Weights of a small mixture-of-experts language model, trained from scratch on English Wikipedia.
Training: 458M tokens, 3494 steps.
Below are experts of layer 6 (counted from 0) of a mixture-of-experts language model. Rows are named router (the router's row for the expert), up (a neuron's input weights, with its number) and show model dimensions 0-127. Each number is 200 + 20 x the weight over its row's rms, rounded and kept within 0 to 999.
After each expert's rows: a language model's description of what the expert responds to. This comes from a sample of Wikipedia text that the model never trained on.

# expert 21
router,200,231,180,201,206,204,214,203,186,168,192,187,210,212,264,169,187,205,243,227,186,201,205,215,191,211,183,178,201,204,166,169,212,217,173,232,169,211,235,214,172,180,210,205,228,260,204,212,183,215,204,204,166,179,194,218,200,197,191,191,219,211,184,211,198,224,204,249,187,201,204,206,208,194,188,202,182,179,217,192,222,241,223,199,207,177,199,201,194,216,174,177,224,235,193,203,203,218,161,215,203,225,203,235,207,197,171,204,201,215,170,178,202,217,182,179,208,205,202,235,203,195,213,184,199,210,240,183
up0,205,186,182,175,208,217,186,180,179,256,194,196,198,212,213,189,206,219,201,190,175,164,163,209,211,217,199,202,187,211,200,188,241,187,189,225,192,208,224,198,169,205,209,164,197,244,176,200,234,216,200,229,198,188,224,241,204,178,189,205,185,215,250,193,228,216,161,151,189,190,208,207,182,184,184,164,197,198,208,195,220,199,206,177,185,172,190,173,184,194,193,225,191,188,192,200,217,184,191,238,203,212,219,228,190,207,214,177,222,207,194,232,198,178,184,194,213,178,211,189,235,200,148,219,203,202,186,183
It responds to: Vowel-led inner pieces of foreign names and words, often accented letters, such as Oshak-ati, Pelo-si, Nausica-ä, Czech-os-lovakia.

# expert 12
router,202,207,169,179,194,187,197,188,192,200,199,184,160,205,164,185,201,230,207,202,191,201,217,202,193,220,206,215,203,180,184,167,167,229,177,185,206,191,209,209,192,182,145,196,209,173,215,181,212,166,224,210,247,210,183,184,228,220,215,207,159,219,226,216,207,207,196,195,200,208,186,229,217,215,193,235,226,184,193,224,188,199,213,189,169,232,178,207,162,225,183,186,248,200,172,235,185,220,217,219,227,214,214,209,196,232,188,212,207,203,234,189,173,224,195,189,188,169,224,185,216,229,197,182,185,184,207,190
up8,169,189,226,187,231,203,171,235,203,199,219,188,207,196,194,218,185,201,196,225,221,158,204,215,175,202,186,216,213,184,165,212,232,208,195,204,203,250,170,208,194,209,221,210,171,206,208,206,216,190,258,199,237,207,207,171,206,154,212,168,190,216,215,184,179,188,226,212,164,202,205,194,177,179,204,196,206,204,223,204,228,222,206,170,207,189,184,227,209,244,206,173,207,191,189,209,208,213,210,232,183,208,201,196,211,186,192,214,161,183,187,222,188,186,193,236,228,140,220,203,199,210,189,203,194,207,214,202
It responds to: Short inner or final syllables of surnames and place names, often before punctuation, such as -in- (Auchinleck), -ington, -ford, -berg.

# expert 19
router,209,200,219,177,204,225,175,199,208,183,193,198,186,210,178,190,202,189,195,237,204,194,207,163,214,211,192,193,163,233,225,193,204,174,161,218,211,174,234,211,177,172,233,218,184,203,189,225,201,207,216,155,232,209,183,177,199,202,188,171,197,162,202,228,206,210,203,201,195,188,182,204,226,219,185,207,215,245,219,198,207,169,227,207,177,212,210,228,190,173,200,223,206,202,239,160,209,236,204,190,226,208,209,203,160,205,202,167,207,176,232,212,166,178,221,226,192,215,201,209,189,181,171,217,195,191,184,230
up0,194,186,201,170,187,186,181,215,187,192,238,167,229,218,263,186,178,193,167,178,195,176,218,187,220,203,222,161,221,205,202,201,213,231,216,162,184,186,144,211,205,177,211,186,215,206,159,208,205,224,195,217,220,181,209,229,177,205,168,194,167,184,180,210,159,217,193,190,199,172,218,200,181,211,219,183,206,219,188,193,180,180,210,182,184,199,182,174,192,212,189,179,195,204,186,186,190,229,210,176,210,197,208,182,192,233,214,220,219,209,190,234,202,204,200,206,219,197,194,246,217,180,170,232,202,198,206,209
It responds to: Tokens just before a statistic or number in infobox and census text, like Coordinates:, aged, ^{, average, UTC, at least.

# expert 4
router,223,173,230,227,189,206,215,237,201,204,203,228,220,215,211,202,227,209,184,209,204,192,214,207,182,226,213,220,217,212,204,184,226,171,248,196,187,207,186,169,177,198,171,238,182,242,195,213,172,229,211,168,185,214,191,223,172,200,204,210,222,196,184,188,206,194,182,168,198,218,182,201,205,198,213,177,181,186,202,174,218,182,205,166,219,186,198,193,238,219,215,182,180,222,166,199,202,174,182,211,194,174,200,166,232,212,222,199,177,191,165,175,227,198,231,177,213,177,184,183,173,176,235,205,180,219,222,193
up0,189,215,204,220,195,233,182,167,194,168,242,161,203,217,212,202,187,221,204,182,181,164,206,229,205,182,209,213,192,230,215,158,234,200,219,183,176,212,192,205,195,192,191,177,220,216,166,209,204,194,203,197,198,230,222,220,173,202,204,206,208,223,205,162,180,226,209,185,199,185,201,210,183,192,193,166,180,194,234,171,235,179,209,207,181,192,181,162,193,218,203,175,177,164,177,189,188,211,236,201,198,203,214,166,197,198,237,175,196,211,186,224,184,175,219,196,231,212,172,233,203,204,166,201,215,213,232,214
It responds to: Opening stems of common Latinate words, usually after an article, like dec, produc, lab(our), offic, studi, equ(ipment), mostly in descriptive prose.

# expert 10
router,155,209,219,240,167,165,216,210,211,232,220,230,185,196,209,226,159,209,211,233,215,191,220,233,197,157,200,205,187,207,201,202,186,207,193,214,212,194,217,201,209,185,204,215,226,217,230,198,188,183,194,211,194,226,229,208,213,200,184,202,196,157,240,208,174,218,211,193,200,190,220,226,211,212,191,171,203,209,211,166,237,221,186,213,185,219,184,222,154,180,186,228,202,177,233,199,194,196,199,179,212,180,192,182,207,151,187,221,208,210,215,224,192,177,188,230,190,212,179,227,195,174,189,231,206,197,192,225
up8,189,175,213,191,192,202,193,194,235,227,219,158,262,183,168,192,194,180,202,180,208,195,178,196,142,205,191,184,206,188,193,223,216,195,172,213,211,228,206,182,209,178,200,227,194,197,183,183,196,181,206,206,174,174,196,222,205,179,215,187,183,198,198,181,192,195,209,212,180,160,210,210,192,196,188,219,225,201,191,234,202,206,222,199,255,204,183,218,161,223,176,177,201,164,182,205,228,203,178,218,211,184,204,188,218,195,194,176,191,167,173,180,204,191,222,238,223,185,163,232,201,193,172,206,186,203,214,231
It responds to: Colons, commas, pipes, dashes, and words like by, with, against, featuring that precede a name in sports results, cast lists, and squad tables.

# expert 23
router,218,231,192,215,201,220,202,188,197,231,183,164,208,198,176,206,204,203,201,154,225,183,188,204,188,218,212,226,250,239,227,228,190,187,188,177,204,206,172,202,133,203,204,240,188,165,191,166,205,193,221,191,168,196,198,212,197,201,194,190,194,234,243,215,209,198,188,206,207,206,206,200,219,197,188,214,200,212,237,209,215,206,197,205,201,190,199,215,202,232,179,207,171,188,209,158,200,195,220,179,211,202,186,179,225,220,212,157,200,188,211,186,183,192,195,224,192,240,208,168,228,224,187,210,234,174,199,184
up0,218,177,159,202,198,162,194,185,191,170,217,188,182,216,204,175,183,219,216,163,217,198,198,202,199,233,208,224,227,211,190,189,224,207,164,174,213,224,191,239,195,176,198,177,212,207,185,197,178,205,217,218,185,217,234,203,211,184,209,202,177,211,190,172,148,219,190,238,202,195,186,202,180,192,220,180,212,226,209,192,221,208,198,208,176,185,182,191,194,201,183,189,206,220,215,183,164,201,213,210,221,187,179,210,210,209,201,179,168,216,214,243,220,178,190,218,200,165,213,173,217,225,170,151,249,189,215,215
It responds to: Prefix pieces starting a word after an article or preposition, such as pro, dis, sub, re, trans, Ex in proposed, discharge.

# expert 20
router,192,223,184,188,208,153,200,184,172,212,195,193,195,201,214,183,170,162,200,202,147,184,210,186,204,196,235,170,217,233,195,191,226,168,217,187,220,188,196,219,212,204,198,215,205,190,191,201,196,202,181,191,197,180,205,187,211,159,207,195,242,208,238,196,205,205,227,197,198,201,241,248,200,204,222,185,198,174,181,202,206,217,189,169,173,188,215,204,168,183,162,246,184,219,188,210,215,236,196,205,218,200,173,204,218,197,198,191,199,229,225,217,236,210,171,169,206,213,184,196,198,209,203,174,216,198,213,249
up0,161,194,195,220,188,192,215,221,175,212,192,184,210,180,235,175,226,216,185,155,195,183,177,210,213,181,195,171,193,223,224,198,212,214,188,202,205,194,203,172,196,187,194,155,200,206,142,191,226,216,222,218,209,184,233,193,217,191,203,190,232,229,209,170,205,221,235,221,180,184,200,197,180,196,202,191,185,211,195,196,240,225,184,192,214,202,212,170,127,203,194,206,207,201,189,213,190,224,177,181,230,189,204,182,191,232,214,175,190,196,174,204,191,178,186,227,211,195,193,200,237,205,166,232,199,198,202,220
It responds to: Media nouns like film, TV, album, book, episode, slashes inside web addresses, and number or name endings in table cells.

# expert 29
router,167,245,213,209,161,205,184,194,158,196,242,184,222,185,233,207,240,217,177,205,161,220,202,183,167,169,223,186,189,216,190,176,209,230,218,182,204,196,222,210,224,238,176,195,220,221,220,196,210,217,160,172,197,214,168,195,201,198,228,189,206,225,197,177,157,214,192,186,186,208,211,203,201,180,197,185,180,211,193,214,221,175,189,218,237,194,187,205,218,194,203,229,197,189,179,179,194,159,221,194,192,188,228,192,207,189,187,206,206,201,214,210,181,212,195,164,183,204,198,224,219,211,224,167,212,223,175,188
up0,227,211,187,233,181,211,198,175,179,198,207,208,171,201,256,179,208,187,187,187,202,187,155,196,224,220,178,206,190,196,179,217,214,208,197,199,186,209,173,194,185,193,185,187,202,211,179,193,200,196,181,201,200,186,229,206,197,139,224,212,192,206,221,183,217,221,202,250,162,155,209,191,190,218,196,189,216,207,206,191,186,224,209,236,179,177,209,181,168,199,152,208,211,191,190,176,193,192,202,208,199,167,227,217,238,215,223,184,210,228,180,210,224,181,152,189,220,211,178,220,220,199,181,200,183,184,225,198
It responds to: Line breaks, bullet dashes and pipe characters beginning list items, infobox fields or table rows, such as "- Position:", "| 5.".

# expert 13
router,183,215,208,197,210,232,190,193,211,186,197,213,184,242,204,227,186,151,199,170,229,217,206,164,200,225,234,220,194,199,221,211,177,234,225,243,229,226,162,205,189,213,209,170,211,208,198,189,210,195,222,174,209,215,215,248,209,181,188,199,207,182,211,196,191,203,185,164,177,200,215,164,201,201,195,217,219,238,194,176,203,233,203,201,185,176,215,185,214,194,187,214,173,224,183,195,191,213,240,205,173,203,201,251,210,188,189,171,178,209,207,205,181,213,197,190,191,200,176,159,207,210,233,216,203,216,218,215
up0,186,219,177,184,200,174,222,184,196,209,192,221,188,215,191,229,194,202,202,172,204,192,205,201,208,196,190,170,201,206,185,196,218,194,219,199,183,205,171,197,203,200,160,161,221,166,191,209,213,197,183,179,214,202,238,213,151,229,215,200,194,181,187,174,197,223,222,251,223,201,212,208,182,190,195,178,229,202,210,212,223,217,229,203,208,182,192,195,198,156,224,184,191,163,182,196,192,200,183,204,245,189,212,235,221,218,243,148,196,215,186,242,220,181,215,207,200,175,235,186,220,218,197,192,188,192,210,237
It responds to: Determiners and possessives before a noun phrase, mostly the and The, also his, their, this, its, often after a preposition.

# expert 3
router,222,214,190,201,194,210,177,194,203,186,174,214,188,187,204,206,222,194,222,203,232,168,180,241,182,166,215,212,206,213,206,207,181,184,181,192,160,165,205,230,218,199,235,213,217,202,251,209,173,198,173,166,195,215,207,182,186,199,221,190,198,192,166,203,226,197,210,191,207,212,214,204,248,194,203,179,181,232,186,209,207,213,237,158,154,227,188,219,191,191,216,226,208,213,174,225,208,181,183,214,187,193,179,202,208,197,200,175,220,236,193,166,220,196,196,193,186,233,200,218,211,177,157,206,221,184,173,210
up0,204,185,211,191,199,172,215,184,210,170,211,196,195,205,231,204,234,203,188,156,200,192,202,178,218,211,196,207,186,230,201,176,219,187,184,214,218,216,194,199,192,189,212,177,223,227,193,219,234,227,185,188,179,210,216,182,186,188,191,198,179,198,213,185,176,248,228,211,190,186,230,191,172,172,187,204,204,219,181,184,216,219,220,146,156,185,223,170,161,202,215,169,215,166,157,203,178,172,197,249,220,215,243,225,189,195,204,194,196,234,202,196,202,164,191,210,209,189,203,195,217,186,184,201,190,188,215,211
It responds to: Mid-word fragments of personal and foreign names, mostly right after a capital letter, such as Franc(isco), Steph(en), Nikol-o-z.

# expert 0
router,187,205,207,201,205,176,190,183,180,178,200,200,190,199,177,159,196,211,165,174,210,173,179,187,198,193,197,208,152,195,199,206,231,167,174,189,190,215,229,187,203,169,203,214,209,175,166,224,208,202,206,218,172,169,232,197,206,184,203,196,196,219,193,221,197,233,181,213,209,163,222,248,177,195,197,205,183,184,185,178,207,187,217,214,205,187,187,219,190,181,204,230,251,195,186,209,202,189,239,173,164,193,218,176,190,206,194,182,192,220,254,201,213,223,202,206,205,216,232,179,186,226,211,177,165,174,172,195
up0,225,196,188,199,203,210,229,203,180,200,201,175,184,204,221,215,187,191,219,175,174,181,167,155,220,171,195,177,214,216,253,184,240,216,204,213,185,202,205,194,171,209,222,205,178,207,192,208,219,170,198,195,192,206,224,200,210,185,216,202,213,183,205,140,197,203,181,200,185,200,214,218,185,187,194,180,191,227,192,215,186,183,191,220,193,147,236,191,174,190,206,214,232,166,224,215,179,219,230,208,212,188,210,197,213,233,216,182,186,186,222,263,230,182,215,181,199,212,171,199,197,222,184,202,215,200,180,220
It responds to: Coordinators and separators (and, et, or, commas, dashes), plus common nouns like water, body, light before of or and.

# expert 5
router,198,217,196,164,208,218,190,174,186,187,196,229,200,180,179,226,212,188,220,175,166,202,214,188,196,179,199,208,176,205,202,215,221,183,200,204,227,184,177,231,200,169,192,201,240,180,165,193,200,208,193,174,174,211,222,177,187,235,170,187,242,172,230,204,232,199,218,252,184,141,217,212,181,216,207,175,210,220,177,215,202,191,157,208,210,215,183,222,182,217,195,188,173,197,190,219,203,200,194,227,225,217,209,195,193,189,180,228,224,214,233,183,177,193,210,242,186,195,186,196,188,221,200,186,224,209,196,208
up0,195,172,183,172,241,197,206,209,184,194,237,217,211,188,213,196,195,180,211,184,200,186,177,196,191,222,226,172,185,198,224,185,202,253,221,188,216,175,192,209,214,175,202,189,240,202,200,193,216,223,210,224,185,171,221,180,196,196,172,214,183,177,201,162,183,234,200,225,191,156,223,242,205,204,173,186,181,218,201,185,235,186,217,167,184,187,209,188,193,203,225,223,214,177,176,234,189,207,208,196,239,230,224,207,176,223,231,210,214,203,190,222,192,172,191,235,199,205,220,173,233,211,197,216,203,214,200,185
It responds to: Single capital letters and short uppercase pieces inside codes, acronyms and regnal numerals, such as XIV, MIUI, GDB, SIL.

# expert 1
router,207,189,179,155,197,181,249,173,211,198,171,169,197,203,187,192,208,165,186,164,222,193,192,198,207,217,171,174,206,204,219,222,218,169,156,224,195,228,255,215,185,211,206,173,224,192,200,201,246,191,208,179,185,194,195,163,203,182,183,204,186,222,206,216,216,188,199,225,195,195,217,204,202,218,189,224,204,172,220,185,190,199,187,235,200,204,211,198,203,190,185,183,203,188,173,233,214,188,222,216,223,212,244,173,210,172,187,214,173,203,178,185,209,191,232,202,185,199,176,199,182,230,176,160,189,198,182,201
up0,203,163,203,221,199,223,237,193,204,243,204,181,195,222,186,227,169,237,205,168,185,239,204,192,211,226,196,187,185,225,189,180,195,215,227,176,188,175,198,207,219,192,187,169,188,224,200,237,220,236,215,177,215,201,237,187,173,182,166,172,179,216,197,196,207,238,215,231,185,187,185,208,197,194,181,197,199,198,178,179,212,184,159,230,182,185,202,192,212,200,176,190,174,187,191,214,216,206,222,208,227,195,200,209,202,219,194,203,180,210,205,223,162,169,211,216,200,146,202,227,219,207,182,211,207,169,226,205
It responds to: Adverbs, negation and modifiers such as not, more, first, never, fully, prefixes un- and in-, and hyphens in compounds like two-time.

# expert 22
router,157,203,217,202,185,190,204,195,168,191,177,222,229,167,213,205,222,225,192,218,189,195,178,189,225,153,176,198,201,187,222,212,225,196,241,177,179,211,218,210,187,192,191,206,222,180,210,203,198,180,211,168,223,205,221,228,207,216,210,209,203,190,184,176,209,199,182,194,212,183,191,169,206,197,219,190,227,164,163,191,185,224,202,185,197,192,199,194,194,200,233,180,175,203,179,182,209,163,214,176,180,217,175,238,211,207,180,177,255,167,194,246,212,179,219,205,227,211,243,200,212,171,208,177,193,216,212,213
up0,173,195,180,176,196,197,223,182,183,210,181,201,190,238,219,221,205,214,204,196,162,154,207,203,263,196,203,201,197,177,206,183,196,232,223,213,177,175,210,193,192,164,190,173,172,214,173,166,210,210,193,186,208,203,205,185,190,159,168,177,215,192,224,216,186,223,173,217,181,170,201,211,193,198,203,213,209,198,201,236,230,219,178,203,178,198,201,203,189,190,211,188,178,221,200,172,180,211,197,232,223,181,224,193,206,234,204,172,198,184,143,189,188,169,188,209,203,188,163,204,228,226,180,186,199,229,199,202
It responds to: Inflected main verbs right after a subject, typically past tense in biographies and plot summaries, such as took, began, moved, signed, takes.

# expert 17
router,149,180,169,174,184,213,202,196,176,201,190,195,216,185,223,177,223,204,191,165,221,227,209,197,202,230,204,192,214,203,208,202,216,196,230,224,222,182,207,203,197,216,176,207,204,192,200,208,172,243,246,200,253,207,148,214,185,200,184,209,175,216,221,220,155,213,190,212,211,222,205,219,176,216,185,187,183,225,178,197,195,182,173,196,194,222,197,184,179,199,209,216,199,190,223,196,208,205,230,211,159,230,215,188,173,182,199,198,217,230,194,213,216,234,161,210,182,205,173,194,186,204,196,225,234,187,218,172
up0,193,173,211,170,206,193,203,182,197,220,211,188,208,200,224,218,175,226,163,171,193,201,203,210,192,175,230,224,204,237,251,230,211,179,199,183,210,222,224,188,203,203,207,179,222,238,187,212,208,168,179,207,220,187,230,179,175,200,202,188,190,195,222,175,173,251,169,212,178,190,202,208,185,214,194,195,185,228,216,204,195,220,222,199,176,168,182,214,204,209,189,198,192,204,190,226,158,211,211,208,224,198,212,179,188,232,178,218,192,200,192,210,179,181,174,166,196,170,203,225,168,256,182,211,188,183,191,222
It responds to: Second words or endings of US states, cities and political names, such as New York, Kansas, Georgia, Democratic, Republican, County, west.

# expert 24
router,171,230,201,218,178,210,206,215,202,197,214,218,195,198,190,178,198,207,225,208,214,229,211,236,226,195,191,196,199,176,226,228,230,195,189,184,196,213,202,203,188,206,193,138,178,211,193,201,201,187,190,232,155,213,192,205,185,239,220,222,184,208,198,197,176,189,188,221,190,203,221,210,236,192,208,185,255,180,231,198,195,209,236,209,171,194,206,195,192,206,194,200,163,200,153,208,191,194,223,231,217,215,240,175,203,194,199,241,198,164,211,220,178,163,207,185,199,170,201,193,207,189,239,212,164,195,198,195
up8,170,165,161,203,178,226,189,173,199,228,232,146,230,185,158,188,208,215,207,213,187,162,175,206,193,215,156,192,212,200,200,218,227,204,203,207,173,207,218,239,169,197,201,219,195,217,177,201,210,202,224,182,196,213,204,209,198,200,211,191,207,217,198,195,187,202,184,172,168,181,202,244,216,186,202,234,219,212,180,238,206,217,206,226,258,211,205,226,203,203,190,207,218,193,182,169,203,175,194,206,205,199,198,187,199,161,181,217,163,205,200,199,217,174,216,219,204,198,203,213,171,217,211,201,177,190,171,211
It responds to: Prepositions introducing noun phrases, especially of after some or largest, plus in, for, during, and sentence-initial In, After.

# expert 2
router,193,211,172,186,197,239,200,170,193,211,190,203,173,193,197,180,187,190,174,232,238,211,197,204,166,210,203,209,225,150,234,151,208,189,218,205,180,209,180,207,226,222,213,205,204,190,231,207,189,239,219,209,167,181,197,186,211,202,192,181,210,176,234,206,185,203,203,190,169,215,202,207,206,201,168,196,184,215,192,206,190,205,200,174,174,218,179,194,170,183,193,157,228,167,213,211,218,247,186,193,209,176,199,220,204,206,180,224,213,167,188,189,197,201,217,170,203,222,206,168,201,254,181,213,189,221,186,210
up0,180,156,174,183,185,214,196,200,188,181,231,195,199,162,231,195,188,222,189,167,203,239,181,202,205,231,184,190,207,207,211,191,200,198,164,205,169,197,188,236,191,186,216,170,184,189,195,211,206,221,207,203,192,191,242,194,156,214,192,195,176,217,193,153,204,193,177,213,212,188,221,203,192,153,185,210,178,190,201,218,196,164,175,206,212,209,178,209,199,187,168,230,205,147,185,206,186,229,204,173,224,179,216,199,209,216,209,167,187,235,172,220,226,194,219,182,204,197,204,209,191,228,193,185,186,199,159,208
It responds to: Articles and predicates opening a biography's description, such as a, the, was, and blank lines after a name heading like "= Name =".

# expert 15
router,246,177,216,218,165,230,183,200,198,222,182,172,213,228,202,158,173,153,172,215,189,217,203,211,192,179,203,226,209,218,198,224,175,213,203,212,187,202,215,186,197,247,181,187,145,214,188,221,214,197,211,241,194,159,187,221,220,183,208,210,224,197,169,197,213,199,197,209,204,204,174,177,192,199,219,206,205,198,210,215,168,174,190,206,214,214,224,216,211,199,209,170,201,233,241,190,200,189,172,230,214,185,191,189,206,202,236,192,165,224,175,176,190,189,222,189,215,184,219,206,209,182,199,199,203,222,179,182
up0,205,215,185,198,195,201,210,176,223,194,212,186,203,220,234,161,188,195,202,224,221,184,164,191,221,210,162,196,192,237,214,173,229,227,227,211,190,204,209,180,188,235,192,181,211,218,169,219,203,181,230,232,207,220,192,182,171,195,203,177,167,201,211,152,180,226,187,197,205,185,220,198,230,212,191,207,186,243,216,188,218,209,198,203,161,144,217,171,178,203,207,193,202,167,193,239,194,226,223,215,185,218,230,206,206,209,223,212,211,235,222,184,200,186,180,182,197,181,195,208,214,210,177,206,174,200,182,194
It responds to: Leading digits of four-digit years (201, 199, 188) in tables, headings and dates, plus lead bytes of non-Latin script characters.

# expert 26
router,217,181,203,193,217,194,222,215,202,183,185,208,166,212,212,196,195,220,194,218,218,214,225,185,190,206,195,177,193,189,204,204,203,248,207,179,206,179,193,200,181,175,227,237,207,180,203,208,193,187,202,219,242,173,241,195,197,193,189,180,194,247,220,187,209,191,220,200,176,171,210,208,175,182,183,175,187,175,203,217,182,223,170,193,164,186,171,200,167,203,202,197,198,187,168,190,175,210,165,188,220,179,156,204,214,203,218,186,237,231,221,221,214,188,251,228,197,185,193,211,207,175,185,191,162,154,193,216
up0,194,189,209,186,206,206,197,197,212,215,239,215,194,228,222,213,178,211,199,154,233,210,201,242,186,204,229,198,217,194,196,160,186,200,211,178,217,228,196,206,223,231,231,165,239,248,187,220,193,209,206,209,211,221,205,196,209,181,210,189,199,198,236,178,173,233,235,208,195,196,217,195,200,196,205,218,215,205,228,197,220,212,217,205,150,211,184,175,160,193,205,200,197,185,192,175,210,183,191,206,225,186,168,211,218,239,189,211,210,223,175,233,195,174,206,168,222,183,175,214,229,186,172,204,180,190,221,188
It responds to: Common noun or verb stems at word start, often before -s, -ing or -ed, such as track, film, design, play, record.

# expert 30
router,179,192,218,191,199,160,224,188,259,169,190,213,196,186,221,200,178,201,193,189,208,227,187,169,212,231,169,166,212,183,194,176,191,225,223,167,219,161,192,212,220,183,188,192,200,204,200,218,198,214,201,206,208,190,219,202,206,185,180,196,229,214,210,193,222,185,192,188,185,204,185,168,191,207,173,212,225,224,208,217,227,232,239,203,217,212,199,215,209,171,217,219,174,215,198,212,208,211,205,211,213,212,180,239,172,186,191,157,172,230,175,187,167,256,170,173,194,222,196,199,172,204,200,185,202,179,189,184
up0,201,216,186,183,205,195,177,185,226,188,206,218,208,223,213,233,244,199,216,137,221,188,183,180,190,179,189,185,211,239,217,205,218,213,239,213,195,197,185,212,177,181,202,186,209,212,186,198,215,193,212,228,202,208,193,203,240,150,169,207,195,196,227,200,176,202,258,198,206,171,218,219,183,196,189,233,196,195,178,208,209,195,214,227,209,188,205,170,179,234,220,201,206,202,190,201,204,222,201,189,213,206,221,200,200,240,210,202,217,213,208,217,150,204,172,201,214,209,188,201,234,146,189,208,195,184,199,166
It responds to: Pipe separators between numeric cells in election results and statistics tables, plus semicolons and ordinal suffixes like nd, th.

# expert 31
router,206,206,166,202,229,204,193,227,241,189,188,194,179,218,213,188,215,167,174,191,173,218,197,233,209,195,195,204,204,206,228,227,179,197,244,199,189,193,180,163,214,177,185,193,151,183,168,149,211,163,188,184,190,196,167,156,197,249,234,201,201,166,168,215,213,197,189,179,203,192,189,208,206,231,207,204,168,227,205,206,193,224,204,192,211,206,211,189,209,209,208,177,187,188,205,187,209,197,227,182,220,198,199,200,172,243,195,195,213,213,201,199,206,175,206,245,188,191,212,180,188,213,182,207,207,208,162,213
up0,209,168,216,188,211,192,177,174,188,199,186,201,244,214,219,212,215,188,203,179,192,178,156,185,221,203,214,198,194,227,198,197,212,182,196,232,220,202,179,187,174,223,205,184,186,216,187,190,207,197,196,187,191,199,229,223,222,185,175,196,164,192,225,164,178,227,229,236,206,196,190,196,183,231,158,211,172,216,178,189,204,194,183,201,192,182,187,157,191,199,193,210,204,171,168,158,213,200,193,185,242,210,194,194,219,235,226,165,192,230,167,232,187,183,186,176,218,201,232,209,199,214,194,227,191,198,194,240
It responds to: Single capital letters, or Kh, Sh, Zh, opening a name, often non-English ones, like H-atem, P-avel, M-ain, after commas or pipes.

# expert 11
router,209,189,230,185,182,218,221,188,185,178,212,196,235,170,232,188,202,222,218,198,218,218,196,236,230,207,233,180,173,229,214,191,207,238,180,184,222,216,189,163,218,210,197,178,217,239,163,211,189,180,214,217,208,197,200,183,214,187,177,199,193,183,196,211,168,195,219,156,192,177,199,232,205,197,239,215,229,228,185,176,184,209,230,190,174,193,196,178,232,199,182,173,201,173,214,199,185,217,190,168,167,171,214,176,208,233,187,214,197,181,166,209,206,210,172,195,210,182,186,217,206,209,220,204,217,187,231,202
up8,200,183,172,208,214,198,176,208,212,228,225,184,190,184,199,156,184,202,182,228,192,191,210,183,211,198,168,196,227,192,196,203,182,211,244,213,208,198,188,201,198,188,205,205,184,212,197,209,219,205,212,185,192,209,180,195,198,214,201,187,165,173,212,187,165,185,209,199,199,224,251,220,149,188,211,198,217,205,208,267,215,221,191,237,220,214,191,231,210,210,182,160,197,192,212,174,209,217,205,169,159,182,203,185,189,178,212,195,173,188,181,231,203,192,194,230,236,192,197,188,186,239,198,212,166,202,240,218
It responds to: Inner word pieces after a prefix and before a suffix such as -tion or -ted, like cont-ac-ted, ef-fec-t, con-stitu-ency.

# expert 8
router,160,184,178,202,192,189,203,243,215,220,211,192,216,221,188,205,186,172,214,196,192,208,226,181,229,182,213,177,179,216,175,215,201,202,210,199,204,179,208,206,209,218,201,209,249,177,208,212,202,196,228,168,210,185,157,194,224,169,218,186,216,211,199,205,210,216,192,222,168,162,198,170,178,195,231,179,184,214,217,209,187,179,218,226,228,193,188,196,240,228,186,211,210,213,185,202,208,213,164,173,194,208,246,200,221,188,180,196,207,225,179,204,172,178,144,197,209,194,172,190,221,221,171,194,175,228,208,224
up0,209,168,220,192,216,189,213,188,203,182,215,234,203,195,238,212,216,206,183,184,140,226,213,171,207,245,199,202,224,223,219,173,211,198,181,225,190,202,205,200,211,192,228,215,228,194,198,185,206,229,205,224,190,200,182,209,223,195,188,190,200,215,176,138,199,206,210,189,206,186,188,220,218,173,188,159,194,190,185,189,217,215,213,207,195,204,175,152,178,252,169,189,234,183,197,210,238,205,219,200,226,212,191,208,180,212,211,210,223,184,225,178,214,209,189,214,206,176,161,205,204,212,177,206,219,213,220,174
It responds to: Sentence-ending periods, closing quotes and paragraph breaks, especially right after headings, tables or closing sentences, such as ==History==, ". ".

# expert 27
router,207,215,168,183,245,199,204,172,267,210,196,217,190,179,196,222,204,175,180,222,166,185,220,180,181,211,189,204,199,208,230,183,188,185,206,167,243,193,189,209,215,196,194,174,199,193,193,195,200,202,194,229,214,188,217,201,228,189,185,192,223,176,185,218,210,216,177,204,212,211,198,223,186,201,223,177,187,192,212,205,226,235,242,201,167,220,207,224,211,186,200,187,199,192,206,179,219,165,214,208,158,186,205,184,212,221,192,214,169,231,186,207,177,179,192,211,179,193,223,222,194,233,173,211,155,172,225,173
up0,199,197,195,205,208,223,178,188,199,192,221,215,191,190,217,205,219,169,222,185,190,183,193,217,224,214,215,221,199,207,218,198,215,235,226,206,167,180,188,218,171,178,239,168,170,172,218,192,220,199,193,196,208,170,218,197,205,198,163,223,160,226,262,211,209,182,206,224,204,200,222,206,198,212,189,220,163,234,198,204,225,178,186,208,146,179,219,196,195,208,210,170,210,181,221,207,189,204,179,222,200,228,180,209,248,201,220,197,195,164,200,215,196,168,213,204,214,189,189,205,216,212,179,246,184,182,211,185
It responds to: Opening parentheses, quotation marks and brackets starting acronyms, glosses or notes after a name, such as (SHAPE), (FCI), "Circus (".

# expert 6
router,216,176,195,178,212,208,184,183,177,199,181,218,199,192,138,227,224,226,175,200,223,230,217,193,211,171,214,171,224,224,145,172,222,190,198,231,219,232,204,175,192,218,215,242,205,189,217,216,186,211,184,205,202,173,178,198,188,252,174,171,222,213,191,201,224,203,191,190,196,183,188,171,219,207,196,203,208,185,163,188,213,221,183,175,185,226,209,215,203,193,196,190,207,200,208,165,206,193,218,185,213,207,176,185,185,198,196,208,194,214,218,207,208,164,162,225,190,209,158,215,185,218,173,199,197,205,199,167
up0,198,194,200,202,208,204,206,216,143,195,206,215,156,187,200,166,208,180,185,184,177,200,186,192,202,155,222,197,219,227,208,138,229,228,203,196,192,206,160,196,200,188,193,192,175,222,203,190,232,205,216,178,221,187,218,217,177,160,161,211,195,184,235,170,199,211,200,219,211,211,192,215,218,209,197,212,221,198,173,185,193,192,167,205,169,190,224,204,184,212,170,195,227,177,192,173,193,210,204,217,202,174,186,194,199,221,197,187,215,224,223,223,173,180,188,213,217,191,203,226,213,184,143,174,187,185,189,180
It responds to: Head nouns of organizations and groups, usually after the or a and before of, such as University, Institute, Team, players.